From a checkpoint of a small mixture-of-experts model trained on Wikipedia.
Size: 12 layers, width 128, 8.43M parameters.
Experts: 4 experts in each of 11 layers, 192 SwiGLU neurons an expert, a sigmoid router.
Training: a variant of Adam for the experts, 378M tokens.
Below are experts of layer 4 (counted from 0) of a mixture-of-experts language model. Rows are named router (the router's row for the expert), gate (a neuron's input weights, with its number), up (a neuron's input weights, with its number) and show model dimensions 0-127. Each number is 128 + 32 x the weight over its row's rms, rounded and kept within 0 to 255.
Before each expert's rows: "gets" lists some tokens that make up at least twice as much of what it gets as of all text. This comes from a sample of Wikipedia text that the model never trained on. Tokens count by the router's weight.

# expert 2
gets: " the", "-", "\n\n", " as", "=", " |\n\n"
router [173  86 157 125 146 142 116 150 182 140  54  80 171 130  63 157 127  95  91  85 115 171 106 166  63 107 163 183 102 105 162 182 135 168 135  99 184 146  98 140 161  90 140 141  90 147 112 107  78 169 116 113 139 148 119 166 148 113 148 107 110 125 122 120 114 114 101 154 138 137 123 139 157  95 124 101  82 153 125 119 192 141  93 128 187  52 108 129 107  90 117 201  85 118 177 128  98 157  99  86 116  96  99 122 126 193 102 115 123 186  99 139 158 182  85 117 146 126 142 139  93 102 143 108 122 190 125 159]
gate0 [144 123 205 133 125 137 178 132 118 184 148 142 149 127 112  85 140  85 177 153 113 117 143 128 145 110 189 113 144 153 150 124 131 103 180 113 110 121 154 145 162 125 113 150 214  97 114 143 180 169 140 109 126 102 114 131 134 115  73 132 151 124 182 111 101 150 139  96 124 145 133 198 129 116 166 142 158 142 169  57 104 134 169 129 131 137 142 148 105 146 162 154 144  97  99 144 119  81  55 183 114 123  96 104 179 137  58 103  57 115 100 144 170  61 100  90 191 115  66 154 104 111 104  70 140  96 143 148]
up0 [159 105  77 106 110  99 137 110  93 129 126 137 104 124 164 171 143 121 148  96 106 138 142  47 126 127  99 147 125  67  84 135  73 143 139  98 122 149 122 134  89 143  93 160 138 112  88 152  84 142 140 176 133  89 153 104  85 127 193 183 160 136 153 135 122 113  64 180 136  95 155 202  61 147 138 113 118 108  71 101 141 103 164 104 144 157 141 155 127 127  72 108 139 115 145 148 161 135 157  94  46 130 116 147 114 157 143 154 134 162 113  80 130 161 110 206 111  85 186 134 117  83 164 161  76 107  91  72]
gate1 [140 105 164 101 100 169 180  84 179 133 112 136 135 113 106 160 143 169 210 101  80 130 105 119  89  94 138 129 153  78 196 146 127 153 152  66 141 112 159 131 181 149  84 118  84  89 142 137 149 146  99 193  61 123 105 114  99 135 148  93 100 112 134 131 132 120 102 107 109  97  59 118 128  57 126  72 122 213 183 176 113 148 116 125 190 110 132 149 146 116 178 105 127 110 175 128 129  57 142 154 101 134  75 116 161 160 158 111 136 145 107 199 141 130 126 104 130 110  98 126 129 116 124 140 142 139 158 164]
up1 [ 99 144 193 199 155 123 144 149  93 148 139 136  98 135 174 155 107  98 137 126 133 159 144  94 111 186 110 158 120 106  78 184 145 124 169 135 136 150 126 129 136 164 213 114 154 141 141  81  75 158 166 127 115 117 187 148 173 110 143 189 182 142 149  90 143 156 163 129 105 142 158 170 145 112  96 137  91  82  81  87  80 155 198 100  68 111 138  96 148  60  55 130 115 106 124 118 136 137 114 111 132  88 118 133 153 144  89 152 152 137 158  80 122 134 198 156 151 145  93  88 140 151 157 108 144 100  88 157]
gate2 [128  44 172 176 145 156 153 139 162 146 126 136  90 142 154 127 104 115 140 159 124 140 113 140 126 112  93 112 153 169  76 101 113 197 148  83 118  75 151 133 138  94 151 173 161 106 127 112 125 134  89  51 122 147 127 137  74 110 160 153 128 142 161 168  90 109 128 101  96 152 113 124 151 132 185 200 130 172 139  94  78 138 202 136  94  64 160 167 149 161  84 125 120  56  91 136 108 103  85 110 108 152 118  65  70 108  86 150 159 154 145  92 120  94 118  92 132 133 137 111  49 108 137  86 127 144 115 145]
up2 [126  65 130  99  73  75 158 151 147 154 181 138 152  85  59 147  73  94 112 168  67 133 118 120 100 164 143 119 109  73 104 123 141 193 151 139 114 123 188 108 155 118  78 130  78 157 125 131 156  79 123 119 119 158 141  71 115 187  90 139 144 162 115  77  92 143 118 174 110 135 122  74  63 151 138 133 155 151 122 124 157  77 126 135 126 149 105 173  91  97 138 101 141 163 115  61 106 109  42  66 116 100 102 130 110 140 126  95 131 168 126 144 116 143 101 141 137 101 162 158 167 130  81 138 135 130  70 152]

# expert 1
gets: " |", ".", " and", ":", ";", "–"
router [172 129  93 112 146 140 160 100 106  92 104 143 169 118 102 152 157 169 153  91 159 143 123 139 121 136 105 208 155 142 142 126 101 133 125 172 173 132 178 169 169  98 127 127 112 144 152 162 176 133 123 111 108 139 101  63 127 135 121  83 115 160 118 121  96 145 117 159 169  73  78 173 127 141 148 134  90 154 136 115 179 128  97  69 119  98 123 129  91  91 134 124 197 114 151 179  95 102 110  97  71  90  55  86 112 139 145 129  90 186  98 143 180 107 126  96  96  54  93  68 173 141 194 132 120 111  83  93]
gate0 [152 174 201 131 165 126 191 146 129 176 150 104 189 116 128  75 135 113 142 170  87 133 113  99 143 113 186 131 132 140 160  86 115  78 166 112 133 104 139 128 132  90 105 170 220 126 125  99 165 152 131 141 118  75 102 123 159 117  84 137 150 115 189  79  95 138 129 114 145 126 148 131 129 101 180 128 140 178 142  52  94 134 166 151 134 116 127 155 105 113 175 143 189 107 131 153 118 112 103 168 102  73  96 107 202 100  72 105  73 120 112 163 162  81 141  96 182 115  97 142 114 103 135  73 133 111 130 110]
up0 [185  95  88  98 112 121 129 125  91 120 105 145  98 128 142 146 117 126 137 105 106 154 152  95 144 158 113 150  82  91  97 127 130 137 193 129 139 162 118 126 103 143 121 157 143 167  74 128  89 143 137 145  87 108 156 121 112 149 229 189 155 149 148 145 149 105  51 178 156 111 138 226  59 140  98 133  93  76 104  98 154 104 157 117 142 164 155 153 168 137 133  75 121 122 157 150 173 134 148 129  67 115 126 101 153 179  93 161  82 175 131  91  60 147 129 179 112 107 136 162 143  80 147 160  91 128  88 128]
gate1 [161 103 153 107  93 159 172  93 170 148 104 105 157 106  73 137 157 141 169 109 111 153  72 134 107 107 114 129 182 117 207 135 130 111 115  62 111  93 128 159 158 113  69 131 103 172 161 141 156 140  76 184 100 115  94  89  92 180 154  91 108 120 142 136 124 125  67 122 107  90  59 112 127  46 125  75 135 205 150 141  84 142 124 127 210 127 136 140 145 135 168  98 136 130 142 123 144  94 130 156 127 137  75  81 146 134 119 112 127 122 130 190 169 101 137  92 175  76  97 140  77 125 121  96 139 120 134 132]
up1 [113 131 193 164 158 104 120 117 120 129 149 150 140 150 189 144  69  95 139 125 114 154 138  83 132 175 140 146  74 108  89 178 104 121 162 158 158 152 131 139 150 172 158 101 122 122  99  93  87 173 165 113 102 108 196 179 152 114  99 167 202 132 123  91 143 156 201  88 142 108 161 156  82 129  82 117  97 118  91  93 126 140 189 110  77  96 110 118 143 119  57 155 120 121 123 121  93 145  88 128 146 119  88 136 114 108 140 185 137 146 145 101 111 135 144 176 139 128  54  84 176 163 131  58 126 111  82 168]
gate2 [127  66 154 154 155 144 146 165 154 135 109 157 101 143 136 125  84 137 116 141 120 150 151 112 102 105 133 110 145 178 127  98  74 164 156  90 133  96 150 123 102  66 146 198 169  98 103  88 183 136  80 111  90 159 101 138  70  86 163 157 131 126 135 148  92  97 127 120 118 149 108  62 161 182 166 182 146 134 143  88  88 118 198 142 114 103 139 194 159 123  95 131 149  81  90 137 104  90 115  91 124 136 101  53  87  86 102 130 202 164 151  94  81  87 137  70  92 152 168 121 111 133 144 114 132 135 137 163]
up2 [ 97  75 130 137  75  15 168 128 129 153 193 138 124  67  97 144  87 142 107 151  97 151 115  89 101 185 136 124 151  74 126 135 182 201 130 161 150 132 147 142 174 134  83  96  99  77 129 125 172 110 157 100 119 185 128  80  88 167 121 130 100 134 133  98 115 127  74 142 137 132 144  95  78 178 123 113 162 135 127 135 135  89 148 153  86 175 129 151  77 112 186 100 135 181 117  83 102  93  85  77 161 125 140 137  86 112 131 106 129 141 114 145 125 156 148 133 141  76 138 164 169 162  87 151 115 112  99 143]

# expert 0
gets: "\n", ".\n\n", " the", " |\n", " is", " in"
router [133  99  74 133 101 144 161  93 123 180  93 111 199 112 101 114 177 159  66 143  87 164 101 172  60  94 157 141 135 102 109 144 124 160 148 135 161 124  95 153 158 126 103 125  84 119 105 170 187 153 100 127 144  90 134  64 153 187 167 128  83  84 129 165 124 183 106 104 186 137  90 153 153  95 147 163 125 136 103 108 175 148  82 167 106 120 125 114  79 140 104 111  85  81 132 124  97  83 123 100 109 129 161 117 123 182 114 180  78 184  71 121 137 109 109 139 111 115 131 120  76  73  98  95  81 110 117 137]
gate0 [144 120 202 145 137 141 209 184 137 167 126 140 150 105 141  96 149  85 150 166 113 141 130 147 156 115 190 123 139 158 176 107  91  99 192 116 123 133 171 160 145  94 123 162 163 135 103 117 179 152 102 132 117  95 113 105 173  86  96 140 162 102 136  97 115 155 166 112 129 121 116 164 123 125 149 135 142 173 115 118 108 169 167 149 132 118 147 145 122 130 153 146 144 106 116 133  98 100  34 198 117 125 103  99 161 142  93 105  71  92 137 112 150  30 153 109 181 139  92 141  80  76  91  84 104  78 167  78]
up0 [181 121  90 116 117 175 132 105 113 118 144 136  68 129 142 146  95  98 117 111 141 139 154  85 134 157  74 146  86  49  89 118 135 144 167 134 118 161 126  97  99 146 144 176 131 121 148 107  73 166 163 163 103 115 148 132 135 125 214 159 167 127 165 143 131  81  58 175 196 116 124 198  96 140 108 153  94  98 101  93 150 101 150 131 137 197 145 168 131 129 100 125 138 132 149 146 160 159 148 112  54 128  70 125 155 146 129 140 134 154 120  52 102 165  94 173 142 118 145 169 133  94 203 143 103 150  99 104]
gate1 [146 101 158  98 104 133 161  61 193 175 115 108 147 103 117 134 131 157 182 103 103 161 102 137  93  87 121 128 155 109 155 135 148 115 119  75 129  91 149 166 191 145  56 120  77 119 139 130 138 148 103 173  85 127 101  81 114 139 149  77  93 120 174 121 126 117  85  86 114  69  69  92 140  49  95  38 143 186 175 131  88 165 145 123 189 116 106 132 147 156 158  87 166 119 138 105 124 123 107 172 155 132  67  80 107 159 141 112 117 166 111 187 154 116 121 118 143 114 108 153 104 125 101 112 127 135 159 131]
up1 [ 99 142 186 183 184 137 150 150 114 123 175 129  80 134 131 131  74  96 167 119 116 177 108  65 119 181 147 153 114 114  92 157  92 142 169 156 144 142 153 109 102 165 161 132 105 132 119 104 117 173 179  93 107 113 166 168 187 120 128 195 160 145 132  91 137 146 204 133 133 152 148 143  87 134  86 159  76 112  72 118 129 127 194 133  75 116 152 141 115  87  50 156 119  80 126 120 139 152 103 131 133 128  89 122 159 135 142 167 140  99 169  98 108 116 201 164 139 125  55 114 132 166 140  98 143 109 100 175]
gate2 [156  71 151 144 140 171 203 149 176 110 123 150 107 166 150  88  73  91 118 142  96 147 140 126  87 123 127  90 155 158  86 108  86 182 178  38 111  80 115 147 124  84 137 193 181 128 100 143 175 171  67  59 132 155 140 123  97 137 129 154 131 107 136 148  90  84 150 141 103 136 119  91 156 164 213 190 153 159 115 127 112 146 176 127 108  99 152 172 179 126 106 109 114  96 114 157 109  97  99 107 134 146 104  64  96 117 106 143 162 136 120 103 113 101 108  93 121 123 159 103  90 105 154  98 138 128 114 154]
up2 [101  97 103 103 130  54 203 156 102 160 179 138 147  92  70 138  65 122 119 159  68 132  87 130 109 158 118 120 124  83  78 125 181 204 166 166 146 123 158 113 115 107 133 105  63 126 120 101 150  58 119 128 106 164 125  78 116 143 110 126 103 161 138  99  90 135  95 188 157 120 116  95  95 157 120 105 136 121 112 164 140  96 138 115 127 142  99 174  66 101 148 110 137 177 132  79 118 107  67  97 166 130 166 142  98 127 163  75 115 176 142 111 114 153 114 141 158 111 160 172 160 128  87 177 117 140  74 163]